Experts of a small language model.
Experts: 48 PolyReLU neurons an expert, a sigmoid router.
Training: a variant of Muon for the experts, 4162 steps.
Below are experts of layer 10 (counted from 0) of a mixture-of-experts language model. Rows are named router (the router's row for the expert), up (a neuron's input weights, with its number) and show model dimensions 0-31. Each number is 128 + 24 x the weight over its row's rms, rounded and kept within 0 to 255. Numbers have three digits each.
After each expert's rows: a language model's description of what the expert responds to. This comes from a sample of Wikipedia text that the model never trained on.

# expert 32
router:112143135122161079092099157122140158144168156104145123113119139136121136167118124111151133132124
up0:083140103097145086149158151163132118138121083106145120118109123135143126137179154105150161159139
up1:127135119141167155146126095131110129172097125134102115118129183119135130146118133095135147115090
up2:166160115119133093096093159106160171161143144137121147131158163151149149129099110137177125145145
up3:101103138123128116105093115145140165162112162104119092083081146104129143149147123083137096106119
up4:088150167152121097106137140131097156072146151121104168112117144146136104143084136158166111117102
up5:134153126135167121112119137111125168169113093068106129116095149157160126132126129127124102119153
up6:100092113134149102095102129100141134165141136117117140095126158138146108148117119123228087121145
up7:114099163131152113075175117137110076107149142151149150101133116104156140094107131112139088180160
up8:145153151132133080123104106182116109109126128133125117185126099104130131125116109090164118132132
up9:153169120129124095108204118124144149159129121152151129132115126131136148106134064102118126134111
up10:110175137120150116138112149101123090160143147095094088100119123123138140160125146116137104096074
up11:143120132135097091084121124201120168156141122170125116145143151119145131107151112150151150132116
up12:116073110143133110094139085108116135114129134147148112090138130119142136071128116162095117140134
up13:139138099136155143122160127119164144106119096152086109144113131090135087129114152133163099109106
up14:130155169106099064118140153137106108132128117104158126103124128157135134157132123126167108188128
up15:104128112126177164125108085175149120130121116147106106190192125125122174131097079154096180118124
up16:125160143153126096137156160104139136172110121112142132090168124132121132131137149074083153157139
up17:144134136123163094146114098167136120155123164122111142157136113101153153120124113084119172116128
up18:179112162163159114088147138119171134134167164130125090096137105115100136162128129144141094135113
up19:100124089104172134119122158116176108112138159101111134107114135155140143128130105087165108158142
up20:132154133141142154130071106153164154132176149107169139105131105119106185131159135088156099117140
up21:088120130131154105091123126108152178121195126128168131110112129140160150110138141119159105147127
up22:109111136116141097072134129102091123109123136129128116116109086126144141150098108102136154118108
up23:108146148109141165105090126104166133152188127161168126129121135124118145121135084125161128117160
up24:138201136102131079079151136117108111127130108138152119118108128102130079126131111100099125112126
up25:136108136152140131091101121109113115117154153160178125116129073107122139108116130140135104125104
up26:112117136151131157138157128159151123089104144107092143119147138110081121106136129101142102146116
up27:076152126115184123104095152133150106113174104099117164085129117130163141115098136144141116134085
Description: Words in album track lists, personnel credits and critical reviews, such as featuring, cover, electr(ic) piano, cri(tical) acclaim, and track table bars.

# expert 50
router:138127116096106095158131096142133126117121113087122123140083135136123184152096109132116108124125
up0:116070133118106088144123130115101116094150092096126131142072117109139116127167144125138150059063
up1:112117154148077124136085122128109133106143101099130155111086093102130149067138138180113135164117
up2:124079131142123142153139110159119131084154127140148148080122072147096130116162109148122150164124
up3:132164119092169102089141165139134122124105139134152118133081090128172134117126074086164135139137
up4:140148139117152213133134102126156111116162129073155082170126141130094168155130126149135080133136
up5:106089151147105099178110103098140140115135122117171158096095150144121100136096134120110135075096
up6:131107152134099093165139096145153139124140152125136106123102159160048102116124091144170117136189
up7:146110155130079133109139109130096090164102086140163168112171085101120153141134123128113101109093
up8:103144130143138106140112134145166133098115170132145111118168135081130113140105133109135172110125
up9:133110117135156086167126088106157148119090140162102140119133124137140100117146129146167128106105
up10:179100156080109113113092099123132151122167112152103146103105145113116110176136131109102115101152
up11:094135115134110128108157120168161148147131089115108107141101070114140165131136137132163168141111
up12:140111130086120141186147142116134125092154179133120135138132132149117089147145089127111111151113
up13:136091133049132093125143122165152114169132159161105129150146131121146176153120122104127138146121
up14:147113135106102123139102111139135119118096154120109134157172123104105127081122100154167160105112
up15:151140121096077124080160116127091122137146125157129086109119114124094161152111110089143122083159
up16:113122163111095104143134119175190125178080146114123118131129087116129135099147173160136153131074
up17:114100101079159128105159117120149142111121122055095098135095167125136119108111114137110149108141
up18:155141100170095108106183119139076111089104123145128097192106117122133141136121121077122106118135
up19:089140121098100120117134156151133183083169135114113107126109157177098137137130170120168157128127
up20:100087160124132113169125122149131138117146148108129146067137142156126132119142128126128143145151
up21:108110161136121105146146149099116120116103126107127119103128098121108152118122147115149106143085
up22:106142121141141128175141092159121170154122123143142119109122108107128152134146103136068157132127
up23:116116105128129116098129123179122135067164160143156106135138065113139161113077158131138164110161
up24:088093099087103121141090153180133133107125129112113142138110140136141112125063138054108168113150
up25:132108080099115166130127089116141146086133101101133118150138161146135134129125122145117115131122
up26:122147102075154146111100113057178133121109119139122131082147152171120160138108116060124101123118
up27:169144116130125108132102150130144123127146136110097076106153116171098132118138092123106096144149
Description: The article the before proper-noun phrases, plus hyphens joining compound names and terms, such as Plexin-A1, Carver-Hawkeye, dream-like, Li-2.

# expert 23
router:155099112106116073126125154137155158156112131096182138128120164148093167131133103125126108114097
up0:104108156123117092128124163127099134134150129136136112136126168130135127126154071148132081159137
up1:131076135107144140106140125115140100160091109100140115157117117122108136139096088145141146134133
up2:094089153119158126072150119134137141133137130116143137146130152168154134127105110133134097152077
up3:133143137129135063137157083137160159126138138101144110158139105161134145115118095106152088105157
up4:149092154124156126143137165142145106111131125143146111112111114106108135090109097120160119153109
up5:165096147100121095127153107128131117133109144079112139123130067128134148161115126060146105128074
up6:129145139121100105167134149141130142132119132083135100113145143126098121096067148127113125094146
up7:150148146141114148137148174097108117129096149129161140148150146150107115155152071105118123085133
up8:137128165097086098150151144087128082102077091126100116123115085138099131181131131111113120122139
up9:127113154159102072134150101162165160147078130173131132123117110151116121063104109148109113127109
up10:147136122118132153165117153150137132136126097124119115184111145087093123086131097132126091156154
up11:163130095136115120072178145126132153136122146138090138126144140171083123111124156142156141115125
up12:111092131125130119123141109148130192123118171144123091137142159124118163113099147124132122100140
up13:121199107134161182108117151129126118146134158132137101139110131159098174092119125119149103124147
up14:137170128097132121109143161149138144128091124119123128127132125128107130143154135109101118108093
up15:161086125113156114097146147139125127126136098103163134146137137174128117133130109152101101085113
up16:129126089091111119132137112139153153139174140142132138075100158108129146094119128110131130146129
up17:106152123102116089133131164097134112143133132150113112115135115152126116092118110148100139127184
up18:108150137106131133121129132121141136189085116088140138094165138163119154113148133127121140136095
up19:119119148115113135157146150164131119172119122101123122140093145144137134119129121113113121094148
up20:138118107090120107142172078156138131130065122137164111118148175136110163125112136128115128139086
up21:116138082103089089159101111157146133111106134124152141089143104140071101111096120130159095107137
up22:147080102127161129135100146133168174131127108110117146149104094127103142142139156130114159162114
up23:110133090140123101095109146173131127095149157136080133128130143112152114079141132137166120139118
up24:090097147129110124102123150115109191117107132093132106144172158157096110113106092133165143126092
up25:107104103113077095122150114152112101128093123158141177098175091116104076102126121128135074126136
up26:101111123129102082113155121128190154137107162148086145127101087152098144139116151086123143099151
up27:112122153121137096130147145130139162164126142164164128131115159122113108090166091124153086133126
Description: English first names and name fragments before a surname, often in tables, credits or sports lists: John, Michael, Ed-die, Mar-vin.

# expert 36
router:140126115111116097145124134183154127147118132131112140128085152113099146163133117124144106153099
up0:111135131145152094171127146111108125091125081140102162137136140186096106103123140152125111132112
up1:180110151110108117105147135106119152138155115075141140162119150143168180149130079098128107152088
up2:102200104120148123116137136107112116116146148130142148174130164107105172133122179161137132103107
up3:134140107098097128135151098124109081139122105197098143104124133115083074134121097117111133122117
up4:100147136148120111134127201155121151127109159134150126108124123141111095098131120097162151101091
up5:139106096122107121131146168151132127173138112137136112148115117106106169148134141180135107104118
up6:090123111102139108112116147168116125139151089121128102109101119168130105146084158109147133126144
up7:144142109093085105116117111172106109121095128139112134132110163097137167125143126094133138110102
up8:162114183109119128116128120129137138130109097104109130127119132084135182175155157109119129118111
up9:107141137148118138133164137117091097139126077120114141157112101128159163116081114119105154117104
up10:113148123143124129096156131152130132133140147186151123152112123138158108152131126124125165142111
up11:130133121104169080138178121133149084125122092129109099099105102141157115146135152101106108124114
up12:135125130153158126127160137145135169107105142155120157110139111203119143158136134112137106156109
up13:165121077101089172119180139145133114089118141165133162127153129166116137156096164163108108116086
up14:159113166104117100106155166092132148105097116145160121127167120136173148117098149165142173119084
up15:109166112109079137140127076149158111125101114136111115107139142127106122110147086137107131133140
up16:131163105159152120157083145134081125133130104103115140114038144143125112159099129114091134133129
up17:156086095167130148107152162146117103140157150121102120166127147103108119147149140164149110118158
up18:166124145092119121139101096221137100122140097133113083136107100149104122145154141082129115110135
up19:129110119156129137115188137129094142089156129098145128114105101100164129149133141116128109138066
up20:104152110098153155134160090110130121112119107136102154130136095136147119121107128121176152144066
up21:169118096134100103153144157112149117140135137089116128171136167104163157174130200130125138136128
up22:171121121123109081129134095144140097093088097101095128130134125133155147150150136127118144110109
up23:118138094123131086177130107133133137169134190132132131148139159119119152128078161129089145116100
up24:136126142165082114155144128160103132114135116113171093145101144164149112165120156114101136169134
up25:098127093147107140097085158118156093155132110134107088133120121131111137138126146142154110117099
up26:119153115123137139137105106154142131131095106140093127082132078154115126060113146086113129120141
up27:142097104116112113149101121122155119114121150137125084133099134114139123197140135124138091115097
Description: Nouns and modifiers naming media or genres, such as film, television, music, video, football, album, song, animation.

# expert 17
router:118127122087120121142151147125132143177150129139143122065110189127109185165154134101108070116087
up0:133137129111134151143178117105154109169147112121138147111162145162065166132135140155102107090119
up1:129135127115085119146111117124109197104184114082153156097102076143117141149101089098114130127119
up2:129086117133123105133135151136140150171137125131156149146115165135105127112146159089087113118144
up3:146146092129149134148158084094125126146137101151112151127133134119086126093124139119068102125080
up4:103098124117112109129145124112153118106145128081142101088125137149105155116124096137133143136088
up5:116086154118158142109126117163147140163151161111107118133134154119125161151112087107134103129095
up6:104166109129090142119056150112125101154086077154177144136082148152166107106141089088119111133143
up7:124140075127082123154168082102119143097117118127114141116151135130165091144155157107128099128064
up8:125099104123109129152112145139159117120142167129125152105104146115186110127142134094144144137087
up9:114154105102143137159124162147134117148124106125146117148133120114137163149185099100123132124093
up10:101134182168090129138146106135086121152120114108140117134121115134097154151166133102140086146128
up11:139121150167122109161143140081120127133161116125133131055126125135093149115131124094103134142112
up12:126128153085109095126099109137127109148114162143109144118117130153130114150123141098098145139107
up13:108200158082144148175112089149138124125122098144162110130139129112093137161162150092161095136112
up14:088145092111152140191147135125131141147180112171119138107192115134119145137137129120089156133096
up15:106124140125099140110127144119144096140167120173110097058150173125128138135173150080128150113101
up16:122113136144112130138108076131148153144114116156125149096134138125156121124131106096090137090113
up17:150105158129135137173077153157165152174177076121097147140099161144116136178154146124147080155131
up18:142098109126111144153079151110144148134154117140094148097114137133126120138140126076163096145114
up19:116123095107124122154143126080124121148141115164172126092179156137127124139126111105097155141123
up20:125137167062114116116134174106145136143144138157107158134135167125157131160118121141150094113110
up21:129110139136108109145142119129163130133114101099104160112109136117125140137169166061133153072085
up22:148121138094141108107115113140104156135134107130153145118160135172129134129081140148079114075146
up23:159119166154116174114105153115115143123147160131108130149116146133169149137121151126126146127106
up24:143096155165108131151121116146157116122123110092119149121122178126129149121156124154132093134110
up25:099119144096120154121135088111127125126147174129083154146135113147181132105116115186136111144113
up26:152128154124126131113076129126150119195147141128126132119099128114111115118145154086149140149111
up27:135108146141168126153120143183113125139126122101116116095123168121081151138120115116135118103099
Description: Possessive pronouns and 's in biographies, plus the kinship or career noun after them: his, her, their, Varkey's sister, his wife.

# expert 51
router:141091147088140134127122119132100124141129128110127154129108160144071166149154092143106095123115
up0:119106130176116093158116108101094144130123083131154142143085128112128132138149145120130129095103
up1:131121128137097146166135146162161103150111153132108133116128145155159160144140109140116128107156
up2:156103117080074071146116126114087104099115145110118129119136168099112157136138122107129115136128
up3:141117149124128117127101111141121100071120124133168125157160142142144131146142121181158091139152
up4:127154123123143105123107105146130102108069121128130129138168130112151182133106154123132104078129
up5:134149115182100138171170155137112103160120158123124105111136118125129141110107159147156100134139
up6:150119176133127125125156110147100110080107114141117181125113095102120169128116132144117127120116
up7:075103135117159134118151092130135086152116155129112131163140122092134134178126109162092096137145
up8:099163078157134108102120112118143060160130152127110158151138119184142147110148137126107123135173
up9:133095103153106101149112126095145102110163118070132173146117120148110138157124126125115151138108
up10:119108115156132118139072141123134111138126135133090148079135160167102135102162130121128138110098
up11:156146120092121095150138124119162145152143107112120132145130142076108136143095129135095127089129
up12:151111125152119179141111137111098155126147160179129114138145095147163094109136084124114096140108
up13:129172130160133133154134122190141111148122075108084140144162178129069142125127111158100097120176
up14:133105161158104151105104118109103133135135104138155153173163080134149108181159133128136118117140
up15:170129175149149137102150107123087143085195141108144086160131088112120135139138128078105142142150
up16:144146137119130100138163122150118123123150165113156115130136118139098161146145111151142121152151
up17:096090146132180143126130131130123120065165117104126111157115119137119142132102146143142133079111
up18:113120128102157111170116152065133099136116134118135140133179172126131132115106140143154096148122
up19:092122174097101156113156146127143139113115112129122136111139166113123116119112111138140109172158
up20:136156178146089156080140154153132117124119118158146106154113081122117130108115127138154140163118
up21:080096088136132121138144159148121156089115123094132176118128097110157117123117107126128161103149
up22:166149111145114117099116141136146113076143123138123162113091163119077127155111176089110156176116
up23:127105151115119097131135084160116106100109155122141118129118064122166138183129101172094153120105
up24:117134128131125106107105115128139104104128127111177169155140113137130139161141120119151120116141
up25:107107149096180091101147121121105132136081143129139158120115149135112190125099103131108123138142
up26:158160143134142110151116094093116126126157162166154130134119144152113082151122059148091121113128
up27:124100113147138132080123108141164152088129105121098097106075123130082166108140176114124121155133
Description: "the" and "The" inside noun phrases, plus institutional adjectives after it, like United States, Supreme, Royal, National, federal.

# expert 5
router:112141135114100126117103141178090151161158117145140148134089141115126173161107109119130130144081
up0:127124148133112142115135093170134183127134091118153106144121102149132142158159157140147152104125
up1:111154106137102114104139130139142155137158117074126141128090115123089090108163093115114144127143
up2:136135131169106117141128081139131125141158133130158135118115128105099140139143079141129164141127
up3:108158117072099125144133151163123140111186147120154174148123125133091143139135132099123135127106
up4:131151131135095120109109113151121132161120120115124144087092121110094129147146104127147141109097
up5:144122149117074129140083092118115161140140160181120146052120152095200119118137141093124137131106
up6:089142118096091132123125125101124121132140138133118125064143155137120174097102145141147119113144
up7:119094118118127139115149099119133149150160174154105150105096125180138106141090109134102150129120
up8:108118132092115123109110129149081122127133087119136095120121124124149132139142171131183100148112
up9:131104159173077146106140140128139130122118166129132151114118160119109140089127109160150152142147
up10:136145131123089137125139131094126155117154130132119147173099183099150106148132108125125128155106
up11:126140141116131119104108107156148129138139106136112137156094098124090135130132124142118099138113
up12:087118133118091134118118141141111117153099111120112119136081104109118140131145116141101160106116
up13:116093139149095158134134127162123139120185137129115113120124163123096157159126100124131183152141
up14:110133154085109146133115140127096089126116093151091125135104152123102171155152103121093135165145
up15:118106176153089143104105112122149129113102136136085129106089145137122124139144164191130081134134
up16:138074132151119108144097126119184108096165123128112136116131150091103148149151143164116100111138
up17:092145155121105153107116150112092177153097102090130160110118122106142107144137096146121123088115
up18:096113141113136109113127154116122138156191173118108109117135163116158168100131128188127129133132
up19:105152114093093108127126156147128113092164087074140122136136123146114159177138146079153156109121
up20:114116139121097144157115131124127144118151128192126130105101120115102061117161159173155123129143
up21:129113132131148118104136102171178122117158123137145105119113157125123177139119143150171133154133
up22:144192134112106160083099127145102142145204127103142094133146142150156139171128097132147105103097
up23:130171117124087137137114116170100139158154114129161089139109165121113147112140120101138141132113
up24:107134119103111146156141141137084141161128104090163135133106122106164126149120095111096127170137
up25:112103138159105107156132133169132147130153091117127074120100118121123148112153127156104144121100
up26:126131137139118162083076115124084135123161152107177155092094102132068132132172118122106132108167
up27:127163143084137096164134147131122112121121111122111145190128158141109147128132137116174180115104
Description: Early word pieces like c, ph, dr, cycl, syn inside longer words, especially technical or Greek-derived ones: micro-ph-one, al-c-ohol, po-et.

# expert 22
router:141123163089115120123137109120127094142124120113158117088132129137124164141149110095149127131112
up0:130150211165138099114138157163121117121134152114117110133128122115126131169142121151167162134145
up1:145111134117146096106125086147142120138136162109151110081174175126131103132114107128127111108135
up2:153158121162117149136190150116111117106118125149128128135144133154196107111126171125112147111114
up3:109115114115165138140148110144150106117120143110105157114117168128121139143157112065132107100098
up4:130154103111132096109127135158142070146083086162079108088103158117106121137121130121131172114108
up5:139100120149120089157168109139119085097166154123112115162137128179137142121161110049128131149128
up6:148171119127110119152132129090121113099157095117130136089136133110102124161142175073122115123145
up7:174123119097139097085143157134148167131158090167102097133121060128141114131114114111156126090165
up8:127113176147113123181127128140090111111123133100139136113128102133099126123163104138157109136071
up9:050134138126173110167139139124106112120121090123114104140084138142126130156145164149152147093137
up10:086088138142132150125105148160139111147134151124124140111153103183143153109116167114091087087121
up11:130095112102104108091111106149169137174128142138050125171157132140099139098079102114169147169146
up12:096150112157123141135137152139114095127150104158097132105140081137110081127143156145125090145145
up13:138123135122143142118127161156104118122147131108125108127159118129177154111139096121162135131119
up14:148128144153119130092115132102140063081164133126130147101118100105064142113143121113205133127117
up15:156127137067099122164118091146178115146108144123192086110114096113120150139123106120128164116107
up16:123142118148131142104132130133157106125082121154104115121164135154142114132132111133102136154126
up17:131114145123157122074134132129135115141114110116130149118131102094130117101134103120161127118187
up18:116146151104083112064143141102133114129131117144128136143134133174144149135166090125160134159116
up19:068116114115151140128125127182130145103122068133093096117176129147129137114140117138116151118088
up20:155088154091117152094142144154123092152151136180180101142152111155125160088134084090147140154131
up21:114136173143119123146085124114121079115144149088131118080130110160145164110146120101181117128134
up22:096124159126093109133096137134077135138096157081148118073137137164122163140146157114162120140143
up23:125133113108139104124113096097146082098129142093130087150119116127106145119152085100138115097110
up24:120111129103115120141106100110127122159125119163118141131149129138117144171167097110138139093112
up25:117109133174099156140152129139149131157131154125133148166119137137170127110130117112153115125104
up26:096160130140167099089114094133125092112109138123135168155134130137133165148108112140117146084121
up27:165128144109121079130117113145121101110130116125111098095130147154149113148111092128114089101124
Description: Words like the, by, to, under, mostly in music-release and film prose, plus prefix stems such as qualif-, identi-, classi-, certi-.

# expert 54
router:130071153075111130141117123111116164129116132103112125124131138136127123154120106148148137131135
up0:152120130132126133153150178145140150119117113093126131135160104106129141094139099163200115145093
up1:117116148101122133144101124114130127136097142120103123170097122137145111133127149135143096131103
up2:134087105123124134138130157144110143155110107139115129146146178143135108129137158135074143150134
up3:103158120155095076169136164090154118147125130087114134122111131130126105127124151140069160147112
up4:136112098134176195106165164124147137085125100113112154142127136170100141143151139144168201132153
up5:144079141121104140123118116105116134138101113126130156096116143123168134137125150167125118170130
up6:099103114121120137143159149133168147117156127120095131117096103127135159096131157113144169181118
up7:119095162132094146134116138064145141104138105120148115171127131143137100127142114153062152156133
up8:146128129099099104121111082121123099120119094140125125133115126067118128107107088139123088146157
up9:178098125132131136169155147107165123123171132130145119120102127137112107113119121144161113124116
up10:079099150112156164163123114156089129112105157170119152125093106152146138104113137156138103160141
up11:146117120121143165163145129148131135109111122122141138127159114118139116147154104135095155139160
up12:106105139133139136120142139142127144107112148123117173124126109125126166131120180148137105136135
up13:131090176136148141147082131109123135134163110126125124115167147141111106146137138120152132114114
up14:142073103180091093146114109116139179102105116106097140108108154142150134158117159130090103116130
up15:083154126121080115189121127102095154163146135112144141148145143127128095142122139145095146108109
up16:117139127128165159140143103130122143114099158103138144085106133114141179156137163091132086143158
up17:131094155121123135161150119139120158083168105130137111132153172132150124148135134182152123105144
up18:113130106105120130142086117163134148081111106127132152137141147101124085131141091148119128183156
up19:136082132103128112153150132121118140119130109155145114134138154149116095108133111117169149107067
up20:116142115104108160153150138119165095141094153122155158143132161156122133115063118139151144111130
up21:110115173120151116146140122132122086158185103146115160123145153113146131127096153172131144122108
up22:110084102141162094137136156139128105112118144137122153161137103144161074154151111100133122143127
up23:108112106146176110095139078144092115125119170093092126105191137115148138134095113156088120181129
up24:134083093182104134150118088124146162115108138103135105101102111151142140115115125161103135104161
up25:153120118123117184156146115126124140131094147126167169149118090099141129146161122138107156107163
up26:123099130144109133103059129108152130096106117125081099159123129149102104156143121110131138121146
up27:127086145178106143136137170126156125139130115129140157136105095125125119112173155162124139166117
Description: Country and region names and nearby separators in tables and infoboxes, such as Italy, Germany, United States, and commas or pipes.

# expert 8
router:146109127128133111120148137145155165155143142100158149120091163136063156111146113152095121130144
up0:111086098126109098140159178113107105121156156134155135151137150101143146125124140087124087085143
up1:163148161108120126092082138141151102147155121106106094161116151151141141114144114145132124094117
up2:131117130119091163104137120151169144111151149131144156104144143170104154131121134131104155126170
up3:094100101129149140156151195113141152118117108126177156081104158079135156087132098139141085096145
up4:102109163085191121113116093140141118158139094104108161141137120141136146154093088119138137121135
up5:147093145128140113118092129133133170118149103090159129113112158124162132103118099129150117133120
up6:149094145153173119129143136151113157082146145116165136151159099114116151125129112119134120108124
up7:111113123121120106131123168129146147125153151123146140129072170090122168062136143097099127073143
up8:159144131145101107148147157117121116132112136134166159108134154115101121145163136130168117072121
up9:119123144111119119135120161129130107132144099114166125156089176116132154157105115133134092103107
up10:128139112166103110140123119111128168146161148139125145063098135135142144101137174139137125159156
up11:105177163122106108122104152128165118132129127087132118135116142161157117098093110118103146155150
up12:121149087137169112125121164119121097162118109107154149137123128131065162130147150119109089098132
up13:150090144158171135149139172128159128120155137137130154112109112131144118103133128136113132142189
up14:135193166201153132129150082135130172100162136127140094159127128112108186120115170120131145112128
up15:131109092126120116102155151139135183126153159100142126098094168127115133078170118133113108141167
up16:143088140130109128145146101140154146118120152162108132165128097137175105171102124117120176121153
up17:111098125134107127112145149129167142186177135135142143100080147107124140118143180145101104101108
up18:117088069146097107122189113167132139130144153139174108142116139152116073142137101118101123124168
up19:145135143139149142092123101118145120096110130091098114109113104126126174108144112148158133125108
up20:166112139159118106152137136142135139159101188156118075142150151140141119154151122138135148140125
up21:152125108134144148127140132148108147136151094107158156172080097124116120128144159171111099122102
up22:144146136131165143121122127105144144144124121085092121137098082099065147130110160114109111106135
up23:100097128135139111134154144115157108124146124106154128132119140146081106110119103134095110114123
up24:107105130171108151168130136113126153128138150134138151081085116122125122080139182181150130122136
up25:156154103156136118108155122135168126154158125116121111089107182144134105100099088133096131189077
up26:107126155155167104111133108111109160167160147138160140145140189137163166107136135152160105117126
up27:098088137101129152118134097135134097078131124116116134074148103147097130143148139180186137113143
Description: Final pieces of place, school, church and person names before a following word or table bar, such as chester, ville, Valley, Accr(a).

# expert 59
router:122088127127130130083126131140134125133131145119136153105125135142077137116171126143121113160137
up15:089170134147089092133095165110149129124171129117147136088114139139170133115114136153052155190129
up16:100074110131120121165125130082139116115129103117144121122133176146138133094146119145109123138155
up17:141136120156102079069161144094122131177161095076154133114112130134088145106100092134092093126100
up18:120082138144090125142163123108113149110125123120141158133129128113090124109142143140124117120087
up19:185078103116167097104164145136065102112135133156130161129113137146096128116134139093131142110160
up20:115090089174072156141159120140146141116124140136129157122095108138162185139123160152138160134135
up21:138091134101118104111111165167154153121154098119123151152147121136126136092138113181117164148118
up22:125114097139127130131136138110101137133102126124151124087154113121132133158172120147128119146170
up23:109102076145145096130162133086142146129153197128091132117097141102111127115113108081145139118117
up24:172143173109148127120135109131131111126137126129099148190132151119137121145174154152144121127140
up25:115132139161181089104118135102125123105128120152139136149157121126132140112128134132143122180135
up26:116145099167102105151163106157125147095146149113145143104140065146158137121108102174155148187103
up27:168130117161127158097144097136176153090154154157162151146135119144126125108120116143107135089125
up28:159110127158121151097119094118126141138126157099124077167110144161111133105093134122104149121150
up29:131130109125140107098169120102094134180151116132112092106110114143113118142103138171087114105092
up30:154100088089093089125115118183158120112106141150120117106130130141144170136103130152092115103158
up31:188121140166103182085079128140107108133130150142180120163152123160138099172141140131131131154140
up32:133082146114108089078153118119134131124130094128100158120102107141102126127147070138115118121075
up33:119127150145129122108120135165117117137147089135143134131123109096134143164149154165106107155155
up34:138060131150130123063118132140125122137130153148145127132160132178149153154137114139131103113134
up35:153133109138142156113146134111151103132120144107117118121180087137178090137145141113135131122133
up36:156138113163122130159132126137119091108129152138133126145099123148095097091156096100117163113115
up37:098111118145100144083204117124125123113164143108130161133128139110081153131106163112127090130136
up38:111146159138137150066091143139117099163141120153112150110126115133147129129127075144149108170157
up39:116109095165148137077139098134124135115118131130157107117113147119091157137159121142135099094108
up40:114098143131122068117147097124156133147129110107139163094107076135158142115107131122078124111147
up41:104143168130132157091108165136117103107158079140132102102160131151142114086147146162126104142129
up42:090082122126140131080123155184083094098141112128094165184126121082121097131151133128119133129145
Description: Second words or pieces in proper names of places, regions and Billboard charts, such as Atlantic, Los, North, Hot, Billboard.

# expert 24
router:138089118118110114127130145135135134129115155135146123096093157118106136139169131129138136153114
up15:136135123122130136106122097127120124132145144092104130128141156088147111117118150142156124162074
up16:165114142069136078112120096125134103131141179159113107112155082141164134124192102158117098140091
up17:099119136134165147109147106106132101095111125097096110139111137094143121145128117110121141104144
up18:165126147150148092118155115146104178125092138145130170155109128099081128178102103153137165096137
up19:165117159158126091115088142120123155141111183105071112131115115152127114144086122094154161108114
up20:158125118083145144101123139118118121125098156149134159164162123144170142135160119131120185156140
up21:116102119126138095097151110167122113096135118169123121178160094166147092164137142148084204098128
up22:113094132163155153093119141142108150111119110175144157136105108173158126087087141140157157106096
up23:145128116176116097148116163131147164099149182163175149151072141111128083126102137098114142135149
up24:120137074134113136155092167165135147075141107148150137137077122143131108132145181118139115093159
up25:087138148108122157099120117144113153140163152112120150160155141121185142091112124114103163140139
up26:160118110086106117115128140139122159134121139124106154157131126146163133159086149130100148103131
up27:127135144139122157131124131096124108119132160140168123126138146131181163132151114120081127140126
up28:143130131152142104105107155178130144104136107148156159108115131118130140132153136128136120141131
up29:099122085138108192131118111083180107176116120086117117152137093153096109105163096095131131129110
up30:140104163137138126084157119109116109129115156185124107119101109105148086136134135100091160106122
up31:143143127153116113103107170148101155125137186135144105088105135099079127156103154122172139169132
up32:140157094112101131129135151085176177183112130141113142157107109120158123112140142190142132113095
up33:154137128132082165112131142130151115096096175110137110166133147103126118141135162095072110140153
up34:100115129131118139109145160144121155117131122112091148172107137150118132151123129122112168113131
up35:131142140126092110155120133155147142113131140094092125135089165132087167106117133154145114117123
up36:117135122151094095125107154105107130132157168172134139138107110127118114155157122117168141165136
up37:110164149133120091096130151158067117102123101155154148131160117145137154087137089107114114162119
up38:110112097147154088140143157157109134128157102126128134064101112127143143106132127179158131154124
up39:175177128120151082122119168123097129144096134164171152118126147093123145107143122153170105107108
up40:174141148117138142156110165133105154145105146082093133123102165128130125160136118145179139154132
up41:093123140109106173144115128118164118117121134090101099128114107131115153101122126090144125114111
up42:110127152129134134142135083148106183153121136130118123128130117127122137152093093103145166130159
Description: Plural nouns and plural endings, often after numbers or stems, such as people, years, days, members, buildings.